Below are experts of layer 6 (counted from 0) of a mixture-of-experts language model. Rows are named router (the router's row for the expert), gate (a neuron's input weights, with its number), up (a neuron's input weights, with its number), down (a neuron's output weights, with its number) and show model dimensions 0-127. Each number is 128 + 24 x the weight over its row's rms, rounded and kept within 0 to 255. Numbers have three digits each.
After each expert's rows: a language model's description of what the expert responds to. This comes from a sample of Wikipedia text that the model never trained on.

# expert 22
router:095135161136114165095115146179154119115144098122095154115131150112141146122128132139161148126109108184119140070179112110123136132086133148150093165106136099128158134058118122137078133122148119103112124119121129133166123140126095131104117147114106140152105096163121131107138091068135132141134133126149156079087107147117132130129129172096129158158090116116156141155122151123103093142147
gate4:107159116101083159123119142151162160093134162149113135121118091148173089102102120150120133121097113134100113142145111110112133130115096181073097147139156083101127115097135116113136091128122158145115126137137112132112148083153156134197146132099113133119122130151120112210134097142174117140156140119087124088122140141136128114142080100120161150123139123102127133140104156106123118127142
up4:108129115148089162133136131161113100142125144133122158129100147133140093104085141132095134124123126153141168159123138159174161139100143187134119150094138156141091093118162156107120131138141135143161166106120123121153150094130066081113119099167137131122116112148156086137102106194138142119139136123096115120089109150139130148140111110114106133129117138128117099115111114143151127119043
down4:166119125136156136118164103157084119102145115131125127093178109142122188140112123149134129132150096126135105126111112126152154103122135153113117097102108105164161156120131125121141124125147092115152049162085141158107111122128132124169118120116108096141143187156111131101136135097154110120155132092143105095150126129138082088183128132175123104130153128176151146149124130131101148107133
gate5:111123148176092126113130144144159106122134075125124133106134155142151142147137114126129177138154146128154116140133123109128155125130094102109130122101080112155156145122118127118094126106073110086140102060135131121114107124119146154082132110151161115098093131140125101123161091125122116110163105135177151145114159113149094100181115135152154099134118142128116114047107125162150128112150
up5:139161140174154106114133109126098126098144074102106119111142153094161153080086147128112159152077130102139168096119070146102129150117133126135103123125107089142111123091129198137135121137154072104135125097064106131105125109122150144134150141155127120135143141171126128119101142132133157121146103106135141122121095180117110117149116141152125101114127146096163127090116116136132121107103
down5:133120129145161115173103115122134139102121154139101157149122146151127137074155182084136128127116140116123162135139112105147093072129091127120148137136133149107099148127068107142099094151120182130168125161109122132085126111122156097099143136084091133173151124149117111109157168159116129099131174134125104106120163117112118125108107113133125132111168113146115123099088104108077135131110
gate6:132132105162122093097112179119130127136129162118120141138154184127148138119085147141145142144118111135161100138133091102108155188122184157064117112150080113135129111114123127101136120105126157150126135094134126131133129160067097146158168113097162118118167141154105132098116120085124157129141121135094116160090135128134163124169140158124125117076126128152125125086115115139124141149142
up6:127120129126124143133125077144150124103124127113153097130124102153109095148132123129100120083143183091130073123139135147140166114112058134121144099125120147091136150159143109084139129093083092128148119106100123145088114083164147161101143147105080138163152154120128072119096144134117098149131106131148140130158140152092128103134157127122119121106134150111136161136108124121172165092125
down6:121122146135090143114101126146144137124110133161118121134101142159137111078148081108113159181112140110123115122113142095161066105167107108134116144128144118109136164145090119090138134176138114067131136156085128138101128110149110097108093124091104147086134110148147100104164105127126096091152112158178156128104168110140147135165125104146155128134086128151106127155104131150118109128128
gate7:135140044150140107124102118157156155142123121136157115118097139111152163132117119122077118161105147128126080132155126143152134113172103105135142156103119149112123182118124084095119133131179092144156129113126158111164139133150114110146153123095109153107116143116116113155138146129135105159127150133142132147154167127140125161104143133127140129166103133124107181112125162130106099208160
up7:157141119134123153127131126111136106090110089134117117135164133106123134087119199133087129129138105121117155111137117151115109115107158075083097130096134113131163153121110092145127158102121140139141108155128092115176135141081150094149141102154112111122153121138154107090160173136112122149150054111121144100125148152143110136095084133108126151144106138132163096151075137139116113160132
down7:127103146111131083161152152116153064131153084125125102118142121102124106137131153102135081132100154125073101121149121112095144127106130074134169154142160117115138117118127142113084159106151186097122164151138132113099099141079151176111138115149148174133114118149099154137154134123111151146080158096134125101112112148123118131129151159116139116109081112121132143175143129119138126109141
gate8:100096082167154117101143149163146116101151114146144113114132177139125152132146101124129149163148169161089140088149146136150134103093132096122138097111145138149140141147119133087119067096094107122127135121102111106136129140121111185134103151145130154145125076142105113139118089116144094163105127120113144111069140125126125106130171142166141144171139105126132063144149122143147110121109
up8:161104166149146160145116133170130091189146077096142149106125119150112095113152113106123092121112103107130124169131120156088110146121090145091130126143118129147108095143126129118132138159147096107116174096142120128091139138166158096133104120137162142151109155140144158108114126117116128091103121140140116132103117148095126122160130126101121109097157136124150112114126144047185127164167
down8:149140082119111134169106089099115148143101110126123147158117125125123098177102129144144155155101122128135141103111084160125123156130154122104130152170076102153107124135106117158129148113126124137137093138149122158122110126109072167145148115126135113167168096127094147131120177112190130148121128138117093133159121135133140100106093159113151128132166086090133153156134163173097094143112
Past-tense -ed endings and common function words and, of, to, a, the, his, their in running prose.

# expert 6
router:126105123087110181091122128114131168132093134124117115135163102130083091171139145128130103153084135121169127140144100148151169100107139160115152104115091101108152148130125128182124169117155141158165118131131125113097190121174110117130138105130146138104132161104113143131148131134117094159145129128130102119185079149097114154118106164123122129142120138108126137130140165127165084128095
gate0:123130129083116166145096174114113167147142119166125096113169145121156150122123128142121148137143123139106079177120126140114119168146095135126157106132113110133131132130139140149133104165146196120123167155158170095161091129143152138169091105111133128146141134107127137165120125112125114188171137136113103081130141127118099161112160106162135102139138114138158124139155112158137111140066
up0:112138124125121155096135091142123137116082113143126167140129104138114167101107118105188117154105135176079145144152139159143182130117128150170135167155147144100098079121121133118174170092190142119131150117076124153145141135123143136131097157169133128093158145143138109125129121094138181097105087130116130143143134118148113151110132141158139126136169133137097118104135121126129127112166
down0:138094127134147174080161136140086125090175109156084094134101147081120133134135171130146142116126144087159133109141120118112145119176127106133121138119127126148134143155193139123119145106114134101131082158150144130125152147111081076128124112081110162134124148141122133129147167130139098141134142190127148144101104145147156106136137142118099132096152155108174140169113128134138150157150
gate1:076107129098094122116102123143157062116092130153174120146149106134135112119127136137120130128096156118119172110119141133121156117130115111139138172096129124149145142114167074104096164158110142152131120122100153144112123149146118119163089100137112152094082151153095098107115086146116094147132150139156146097148129108162084114133118092142097110144096102150169117165172140108122105126116
up1:103113107132127129127142186140168095123144122113123138119135089114113140181153135120129166133138123092114152121124133161155113146149093154156111133158124150173132179133145123122133145129099103143156153111154097166134124158149157093136117141123130127172115152127145143156101117137141133112140138129108128079111110121116093098161138136108055145096108095103163112084172093141093079155113
down1:111118141116133151107152116152124178123098146190118150138113166143128184083107120119123110167149070141099160148101086132135100118079110101143086118113142144152116117152132141136150118133104110099123127135103124097150120145176144149137139128134114154089166162142132124139111137138095137103123150124104100157129131116129133117120124148132185104149195112101103118166114120104139138089168
gate2:123104106129121135121154115101115128174134096149132119093129126139169169123112105122121085140123097167142163095105135105143099094139156161139116149127153106118150115108118118157153139102108190129158103147141127154127098111153138103152111141108101132127115116142143157150142105156064138112080118150134120081126120113104114131108106112112066134117135069103201143097142143129129159140120
up2:104088117115108120117118160139111174125169095150109141115155096141127137099148110151117118167082072171125113148152122124158120140153173141146113093104127135114091122151118125141100094124123101149139130145149137120111102146139116131092120099123112147098154091110142130158098101131123096153118163101110101113116104144150087165136096141164124128126138102088191146107143113135162067148108
down2:161152130128099136121122155159143115145179147127136101156128145107127127098122145171076153114172145106145141126085128136097149114147084096114145121166106131139099126100103125120186085132108148126110113117179161103115154133094139110126129111147144146096111120128107114095127131119163193107175123134118107164116186121086153122162139126128144125145128163142138150124078122120093138140129
gate3:152118096132148138100169180136127106132123114145143133153106148162130126105176112152131093129138156110143171166087133113137087132134120128130141157090133149085119131153124140186138121160119154144142111141138138081098102170135145101166146142150135132152119149122106135096159089161153140159136123116144119131119119131106067087089086093157093111089144101152150113125100142118118125100150
up3:152131116114151116147121155115140138153163131070156155134145145077127100137084158105137090128167169100169090083124111143108140165083111129114134144124135175112129106152112123161120173133113111107079083117093140096110132120122106123142183113128135160112077105118145118111115166131112142122155163130142115139117129143147092096139114135147138164121118110169120145115146154128123164115095
down3:102152123145131156164136081153120143121149147110106082113158169127179102070137112128122164073121183143117128135101131145137083098113138138120152163114086166157153091132142146143124076113134151134134158117145083133101112140092117113126138175134121148119180141104132121094113173123151128149148090124138129142120095137149129132154101134103100106127142130137111109115127141090110148142155
gate4:124131137147138118179130140152124092125118124123139092123137089093150112139122123073177124146140085101147187135124176155112129174084134139098156087105146095121099121134132091131114166162125116110151128135121161109138160091144101165090115139111126142123136106122144111113125101151138100132147139091150141109140071148107148116165122126105139103118102124095097158094121111122150126072115
up4:148122146161123132139080112163124152101128128125169132108143162116126103114171126168167151112121139124135128094109134121158101097157130121096117136123148100121133176142128081046154181107146098107128122120146077105139140131119140156122115103112103131108125149130106144116121127129154128165169147136127103128140134143098088105114104122135058170143087111154134108136132072148129130110122
down4:153119151158120110129149154125129127162098116142120063142108118083122124176152136137151146169153141118146100174123092106122099091114154134105163132156104150111104140161149118141100041141122175140173149137112102145131121133126151125106160159113141112097124137115074102124159153086130113110143150125142157092126136099126093153116120124121100126128135121144108119148156126145131090145088
First piece of a lowercase word after the, to, a, and, e.g. b(ack), ex(iled), c(arers), ens-u-ing.

# expert 0
router:125153111091155124131123086146124148141104131169143088123100121141108099132154130150179104166148112145107123095155126149177140123149109097116159143119172108150112128170124171125159143150084124129146101128139091135156097085129113161133141146143177138115145107065126113158122131109131128085116133131112097127138179113111111136134153121141115124136138167102109121162186088131165107145142
gate0:151133149110132069134147089164077119106118127171140102160073134152151132139158126113154119100134122123156149131125082109086134163164151161087167120167155128081149152143124116099093143136131151149151114135161180173127135167114130109140097131135126128132142124136148146131141084175133099109128125101137091128120096119164136129119100143108141147120138152120151143136157146151115119178148
up0:078133125114151097117135146107084132152130134126135158166099119146106157126147160121125095143099149125124075150158127157152101158128113108143104154115091120084126137114102154128116127156103115118136090099119090104114147116152147128163091158088151156152115126137101136175155145134205091114145167111151148132104130126116138138092146184119113139094122155140124112103136145129182125119110
down0:142097149103101114126173113126145105161171137135180111091127130142093127138139105118155151118070138119151146114139155145120139127142139119101152132125149088081112195103139150097106172099129133122125154098148149184169149156099129093106124128101146136100181128154141105124119116117100108106177105139156146127115160124105116154149168123094184106144129117140144125125134143138123116131144
gate1:103121089134112134110106164178096146093139106117102126119147107162103092111175118133120081166088116167125110117124135152132111146123140116162144128090141158172122190132117125154133125136120157124130156124150107140134121107175119143188131094119085152153125078129113136120133124138168122134097161107101139101134144119126105111173121136122126132066133108111158143111162122161093100129148
up1:085130106138133057106153122132111151079134142121133139157147138101138119169139107131154139168094082137114147122090104167119174120152109124158117159096097128134135104116125082142131107125127104145150139139123096129113136114116122112118142144151136096128103121101122114107167126147139110134150124152128127146082120141103146086130168135110136179139111069116156142135177109203111151146101
down1:093161126127132130146167095172118128113158158180117140108115108126116101140068150140100112134131157118135157106182100170150132121125142119152170148131122160109147155105132100100133143100155153110140115112128146073133101140130124145126100109097121143161130136159097078160141136133141121118117136142144147135140117133127099152172134098118142126121159136133135079131162132045173119100105
gate2:096148133142130158134141123097106118155129100151175147095163092168153143118097144089172148112120106130126113109099086117133163118134133107165098077130094123098146137149117145155100158114148111096103141122143117137132155145104150098122094096112082147122102133138100151081149109112169153133124115119155126139121108106085151124158126093103097133123133082140126137141106146071118143156081
up2:126105147114110103096150144114140137108132161179160073129139098142111115117140121152144146135119129133112146111164140125110149129137146128100145131169149163151113107149123142094149191161144126123142109086157137131159101121166152119144161140135086164138166136137089116094089169170184126119146094112133141134138139105136149112140138151116104139088126166123173123154102081120140132107177
down2:153162122158101112081121137079173146140120100142113106129143118093115170160142065146170109138104138106149112145136134136132109132118109122119116177165139110136122129102079133097149119182143124126137144144131118119138157159172099097111113155140094135131117170131085137125115116112144088122102096153161119117120117150094120151150148116120108174078139120131177162161120141163137144128135
gate3:146142147101108109158129101154099166163132139098183095136147163117161141104137158104157147129109135153136101119102108123129193124123151147125113121133088108097175137146128104150106162123173112171110146146125115135146161088171125099162089101132098136106110142108149110149112145113148110150073145133124135136107117155168165124111121134098144154112109158141139139121143123121085165168129
up3:156149098107138146113124156150116147123140164169182078137117148133165146119106138129099137140116126131078161129110144139153142158137163188112120130107176133094150094127137121132141112116182115179131123116132128132117132104093136134142138112115100101114147128134141114164120107120125127099101123092128077173108176131154144132101089133141117127115123159138167128116171162141127099070165
down3:097088130134133150106095109138103166089155169178099116160117117135094107122136096106117110141159115110134080157138118130138161125102141132119150163128147098156139098162133128123186145164108124153142145154171132133139146143079128133124115114117158131145089131103173112110157083140133126116178114141095155134120122122091129115138142128140140067116109196129150090145129146103117123144124
gate4:128064130123108107128120104149105123140112131156138122109115121155166103136135151129111133083151139187153108087155147135157121168131102118114096092137128118133130140139147119110119132123132099117115104146159145130142147132116118111142139121141098103119133138141137184123112121106130120126076121175157133085099108163136146173130154072137168116150124198079113106148172088149150141087114
up4:098125127109127098157086117131102098094091146129156157176135089166151135129130097103102109100155123147140132102109171124125158121099177186123148115181136124134136132116107157138085154131118158074119100126130121112131097116175155156163119124145135136147151127150112134147112101127169101122187129125171144116138152104151133129096119129144150163086129155138141162150108155120156124118138
down4:154131202129108149132100126138121128149149122128119149155157131132104108164131116152156079123136155132131091132153101162165087156140150106081125159141107137109150139137128060100138172183153105128106133109143154148127121111155122119108137115128135164129091125098123141135120150123113140156123141102096155122082126139159120157144160080065113141117090146139094118135151134128101158151130
Single consonant or short pieces inside words and names after a capital or short start, e.g. Pen-h-allow, dis-c-omfort, mediae-v-al.

# expert 15
router:156117117152148153132104119120137109180098071136112144193125119129141101111123108149130159115127127097090139146118104144153124126134091148146134134084140112086168121163086109131167117121135121112126117103096115126110165121098177126123112143126106152138098141154113148116136131128195093117141116137109084085119095131148163172141139089129152137161140155131148181126080123122123118145150
gate0:129123085142179138108136133122139146145154109125069110137162092097089147131137119156107130084124083165096128137155130098160134122172118110092144131108105121122147174131150126096136112112112152128106125133130099086150160107153137134145068152114118119076117127124174125138124130154157094158161130139122182133119173116128118134124129150113092157151099106130098134151083167108131124117109
up0:146131136162107134155132139136106097132155095146101136153129129114119145093120149109127138144161146098169136181095157132121092123083114156137157154131103134077128200171105131165141113141116145144075110144159119122085156104132103158194151139159150088110129107116115072138129160121118134119134126120118114115137130139157157144119147104152139149080144120145145109120160093110145134122139
down0:105150141128157150144133133136160155135159150169139116080130105116134140109115119135117134133120159128076145110120085179123142132149129146180103087142169101097152139093123126142161128123144107098150098113135117109162084129156115124092155158104140132119132135118157152155150081101162132144178118118141138147104167104101134135108107076106127134118115160162109123139109158164075085145111
gate1:081163120199083123151151130102139120124132120127106148126093117126155123134171092114107107109129124144108128174146097113162144115144135131101201158119143079144127126120133151124143148102109083111157151128109096150137132106145136126167135123094091122142089146130134143101155097133153121134143125157141136135156092127108137122179152152098091134139147100169127117148135170118159140147082
up1:096145131087130099116151118150078139106135097111072128154171136118138136109182109158125140133151128135129135134120104116159111122152109096096120122115103150166163162128113159112134121149079127063140125122169098131107116095111175112143111148142133123164170123141162084144112148116138152072136101171127119145151112120117150144105130151133114152141147091161148125143156139132096135122082
down1:160136117104152122112102102153143121124112096109096140148142136150182118144105089089157102123157120154151125129159118118105117116100102097128135112174163128120075167133151145085148111136140142125122114131120097120124114142070163103100141131156143144135110149174100097139151140111138155108152153106130126151130092091139078160110105106127123109158063144126155107130138087178120123103136
gate2:125139118147133137191141088182096118131130131111134138091105129118138159113115096145147128106161130087126126130090093173100126111165154149122121191152114110160117160152113070114111142151146111124134134168073142145114128101128134132098169160153146134127104095165101151109107153131161092113124102128148148099129111155165115122176151108119152150127117161125133129147092161129129129151142
up2:149124097087135120145131150164152088103135141121059094117126131116141146103124105063166157104139165115132124060122153147128125148105141119121145117132133154130150156126098109112100113129146152107130156160167147155164120105121131171086123092148138102158139104140105090184097136155126146140122129133152153162143142144129129156102131094133115157112087092129178128129143120132130151108147
down2:103117115133156145078168120097114098160127134170103120194093161154109141073122138135111128151112114111134162104127176151125151121107151173154112110094059165135108124099092116143124140086109157141143142117150105108132128150099117138118147155160125118160161106109121121121177112129121137132121132118114102120148133124148129143146145128151142153171157119110131169127140122134196111109141
gate3:129097120174149123177151112116106108158138123116145119120100135142114096110162093102139119152131108153113140131131129132145126117130123191089132151117135114146121099119148105102129148122092104119167172110160102104075153107097137126093107141108129111097113121146121157093105137149143088108134131222111107100122115115116133137136123108099120145156105115139170129098141193171120140144112
up3:125105107131135140135155122132173117147113133146101118112148145167089102141142108107149168127126157140100109085112132119102124109180144069148123124168109186127101141133168168172175096124147162153146147126119136133140151109141152131124084161133103133147113136111168141107141129168104154122135099164119077130148161135143166145165126144122153113125091108143162104147132135116164103112164
down3:153105165121108102090168144144133122163122140110114109159128158131174173132087130170167108136152104112079160144120151123156123150133132086129100134196157152123133129107124112089145136193118110148128082142127099137137129147092139106138097136104129141134111099100133097145112168110103147147134099166143130128123127135140126179127104060119157109125160132121119116134096125137138106131125
gate4:091169155097152101141090101137141127109143104137117181139119146126123071133075150139125111098099132127126120118110085132122124118135085163115136103123069115137162125113164155106125179187170168106160115132143159121126161129155135144101152132154158154130129120126143122127116114125140173126137121135160157147129152109113087120136130097133137125133171127163131121110088134096172089116105
up4:171164115131114152120147147147110130143122143141121130122130100098139129135125126115193113101130119143139121115110136102158118060158125136089128093124109118109123143091145139130154137148139113124133129141110150079177086116118138096148150140131103117150108136101136089122160086106118110153128183100128091137185133099146156130123089146152166149104132081109117109078125122114111071153098
down4:123127120103151126096129115126119069154153157110121114138158133160134118085137143174101140138098135132122145138122161158118175133145091132148121171134086144126123080128121104139131128132162167102066103117066156076090139110154087153131148163122156100117136135133166136123102123115122155167107084110141143137142135098124153175104113136100119136115129107120126137111119086135085139124104
Prepositions like in, by, with, on, from after a verb or noun, and first digits of years and dates.

# expert 13
router:140151156148137175076153169077121158153133142086126132139137126132142172127154115096116152169133142112144128104093103137113157099121071116130106127142148137162158135122087093109079104120092150114090090105124129130131117120084122125110131125116151121093129122151125109121084112119108099134118152171113164111119112122128138153073120135161122135161146145137155140099148139162089101100160
gate0:068120169118165125120130128159127149134108097108127142107155149111130151138139117101179108145079140153127151080141111109156149174077148090160137101140158140140107169099145124119154098117111123124149138085098098173149144121122138093122103123139123121133169087143099112133125158124108108072121162126104114137164147100095170153150118145096121124135098144145092136152118096120122130132121
up0:102180134118116166130136107087181142172139086133150154196109128133139102165139137105154105109109113122108125145141115103098154117141152127101144115113160135122188101147107136129147132150099163128165135129156127127142157113136136144152084118135157169160103153099112106108158125123128113120149093156146108165122123100164176150171145146151130131122105111133169125149093153113134133114090
down0:165160105143095125138157132089161124171061180133156159137156117155078137136133088152152173089131135107132119111123116162123116118159112132127145130094111173139160117121086132140124155145177121120132128079125135146152132120131079129143105138086121108139100163133160122172120130135140159118139104118101139132109104125098172152091133144129120103130106143117131143112080127126122159159099
gate1:151126105156143168141175096165148112130112131090164139141128122154158143099121104165094175121129125141136123128123111165127150122143123152116153113123121136151129131135127101094158142177168106112114156132146145153095130099124116114150109165101130096137167153160118093170109114116131125149106138128141117120132078103172119140123188084133135172160099148147155177081133167146117135145145
up1:116134165144111161106107115122100181142078150118112162152162135117124110120127115082111138096117156095135171128137115086151157144078109154112124157163152158127107159165154118148101157112115153107126108088138143166113132088114092132095129111101125137129124128130149124125152124128154148190117128133166169137150150110153129086169119133092088121113095128122148097167133129124096106143125
down1:160106141136164126158143162132104105123166135133100165095090103168089132138149118100117163150135150148076155115135132132136117167109101147153126127128103134103138144108134124116145125071135116158146121142114125089110136118105163091135162130135124152132096133152134073146103103110070130081107112136161114120121148107131143141119182150158117132112191134153132121119081168104113151134100
gate2:141125129149161116110186136092094108141123130134143100126131100127138169116139124127121128128112125119144144127151174149082152173109162163135095175160113117101101128110115162140120136112137138127140113160120125108125115130102139143105121114187136130132103136139110123081096126127135140113122172067134125132162128143157143140138123111095088082083171127168167139121130103125114095049115
up2:125112136123145066093160181130174153139140101122125110118150096123163123140119085140129092130103107122159161144138160142121142108105153117101150136133119121100151118174144149157105167122177071075084111178115158123105115081141108137136131129122117133144139152144121099109162159096155126116111160156134135114143137137068100113098119148101105108157147142118128126119153158135134129114116
down2:111144129129092107138114117121151114127121148152091130128121141130174142145159085096182162145156116122135103129114116139156124164185102162108127114087123117134099088124085100125144132086115123143177115144124133139140135117109140121072112119149161104117140148154135105132154098118117110148149150134212116121127146109145138147116119143137115123130115119099116089107062106137107077176128
gate3:112127123101132062129134159164094141083130160161114133141158133126055147106144131135144164141127118193108124112139104163121104121148149165106130125143140121129128124066137131084100113113143127135149112111132140115119129128140144121167135092100071082108149114148109183097085149117098127116138153132101129117139113116150152121130091103155120161107097128078121120124104136114106134130110
up3:142115178166151134138124100161111150119153110117130164103080105143155107116131154095138143135100066129143108156118147159134079133132174150108106152157157127125151115159105112147102115169162154124117083116119166120144142112138155119120170138104141133110113138132115070107146189155127151129141137090156115122110144139144112130086135147107167104159112119129112147109145132100146145152173
down3:122096127128141099138154148146179133157102114150125120107179160167103146144139121136141119124098137134146146090137106113135094172126128099134154157111179128140125127134135151095171160147118155149134108148114129122185151110129095167108107136120127128149092137127150132138117155096143058154129134142114140087118132109113110127140111126108147112117118143100119140162143155209180134084096
gate4:114165158152125123129137106185099121124076104092095129149127141107152125130116146157154085135108156126136112114129104149120117152109127153087160122161138092119115162166111067130086121157130132100121102132102095132117126103129115135104099109183161154121097140152109143127136127113143110106065103137174140096162129144099115115160121144159162135120093138151133100118078130135137150151147
up4:117139145120102136112173191165137132189088170094142115116137107121142117117171095138134139089159189127148143105118119142120149128164158170149135099137146134123138128126122121129165096116159126133131109120110137163152138100131109122095104149198127113139122086145150128123099149120132090096128077148078127123096118140137101091167121114133120141133123161102114121136116142135132102082129
down4:107127129111156140127143150073133110157112142127167111154110080089098088100131093150132141088130148167140129065118105151132095112156144123118163120107062151125139095113131126168138115147150114139140171132107061106132135122109122144092127142130142068111145153095132132155126125119147128122141118113110142134157145086130129164123153136134170125141112084125159117124123158127146113176130
Individual digits inside numbers, dates, coordinates, ISBNs and table scores, e.g. 1994, 2011, 44″N.

# expert 5
router:106146096078103113152116154120137097143126123154098120095127168137119112151119149100143121080143123116134101110101160141143167098121083143111134101128138136096112143107138142164105123134103140126122125123088143140172143134136086092122170103136078147121087132119117115104168105131112138155077176133131116105084123134069109102142171142146132145102147170136168109108132104128106170145117
gate0:138135156142087126124089096149118106119088156128139143128105117147115073142183107115121096105147096112125150152167121118155180104160107137153166106153164168155134104102116121110118117124117104148168148125136182137140073086117127094121144109117140134106138103124150068100100150110120120153096098125153107102102156096135147149158150111133105136147137095125151106108112136143132141124163
up0:126145106143095119127134113126121108155124102106116154151094083087123071186158140122121122134120129103109116127144159055128173088149127117129138117138122138148150148182097148108147124140125117167122145063136147135185131113106155145124150087081123149117118115114148102123147114117107184136150130122106142127115181125136107111106121113134147114124106137153138121121102170095084121109126
down0:171139112117106154093117110145138164151129153162154141104126112118139124135086118134133136152112144162151127174172144141137159097101126130142150096093149126123138112090143119126163163143139123148125102123151122109118119159161111103117099135137180189127157163088097144139169133122150154143078125155147190144121139163168131137141127138152136149148091109120123108145127121099128183080149
gate1:123124081158100145106135160105114136152125130103105129146130163163137135105164124133117153111145144133102123127131198112104139086113202113146134088149097154093100111115177124125122106098113165135116120182132131127184109153113141118124140147164142123158156133149134094150137129128138135149086145142103102148173186155140121126130140125133115133158160138104149105107113149170137103104131
up1:106100128148159125101125130149097181131144102118123125095110130100108131085150132102153083113138148151132166106154166112133149133148138112135114129134164130088085085104120111121132169075144117115121089194088094131111129128133149098151129119130143138126115144149136122093162099101105144089140078115075150084104103097156103122143144172119128104126105109117127121110142119096146127156126
down1:131113101150118139154137108136122140138141149118097116114155128186169135118138147100119183136158120114160130149120132125134127121133151147070122103149121109157116116156146086135074101179115088162143140088130141097141159099094142190132132128136135117151121066102125123112127119107120153109100123132110122174132164133153148111189103126108170170143120150140140125128147174122101142140125
gate2:146166112118096133127181147082147144169160124138126145130099150149165158151164149120166134125173083125114087094104137086125140097136101177138089111118132125125066135118149102172136167151151110143131124142116109125124140143128119146162136095126119101139119129151103157120115119134151157070139121108090146143137147168094101150137157143161087098153155129144114119142141119093136118123123
up2:157141121127102126117101119076121093107151110104101132160130125155108074120165143108162162147130093159111127112125081146147149103099182139133143090089121167122119099140125123103120135120141127112144095102119157117135118137139121146087070127146099131109106190097132114124137133119135093121156146129162192155091175148137103121133171165166109120154133136115124124134121132154149111135148
down2:086101140118113147098094176156097142121140131113079150122141126107152104123130110125077094126077143089099134113152140135125114139117095164089113144080165163100175113114172131137120144123126147145106118128143141127142162077174088121138141100145125122134176088133111117127142133123158136119139130126130084103138140110131158143126097155177159132089138154141112127129132150142169112133085
gate3:107151129120126140146151158134123148043138111097146104138149134110075118143080149126146108159114135135139156146127099137142111115119181143129115116135181107108108115132167110136102162114163133123086130102136143090150128109136123094128123107066099178128142091144086119164107084104153151151123102102163136129113112135140113101158090130136115095141097144108156124119142110129166131124147
up3:123136147128137135113086087122129068119119127156127132157113145089095124139179100148123160141195069099152114173078130127135150170132107107139156169171128131176152109133121179099171116099125140158114116125149112097099102101140122141126114143133155122133148117106150146065090144125103129135116149127119134150129121118144127128108150122111101142123133147137162109155100139131155116099141
down3:102130072117094119135125097112123135117143129104111108091179167127145127108092127120126151131174132142110126124130138142116144166098146148145167169120154115171117117137156161154130088138064112133138143084136080129127122136168152114118124118135120106077117101098107140133144111093133108121097133141105121166153126142143102128155166050131128113094097121149101137088158129130129161118148
gate4:123136125103161124140168100128132089152169132170150130140090118145140106157153130133133118083135128118131137148138164145105125142106107133081127134102119115113114108114178142153117148110087132178154109099067095112119146140158102173106138122173127101106137176165131140157130164111138142145092132099180127141155136092151107148122152092170147104117102120108130086139117127124127157099101
up4:152134122128091098120116119130089150143141122102128150098095139119151134129131131116137148141121152097101154103132137136152106147144146136106171108092180096173106104140128122113124093137108148089109133117129131105169116130129095165153125150131144107167171126141121139166100130080109090147168151122114093115099168169144138125124162109154175144103169153173127130066128134107129132103174
down4:118130146156148133132117115166125156137099095127156125126115164142126094150100107129104120087078118192136135165166131110105150126153117099122115133151092124087128153162100164175133147157124103117108129104140143128171139111113153109143106131174119140142109102098115108130156136175147131140112158144148116128115155149128139129140116185100068173147098093132157102119159120107134140106085
Single initial letters starting a word, mostly capitals after the, pipes or commas, e.g. R in Rico, W in Women, T in Transport.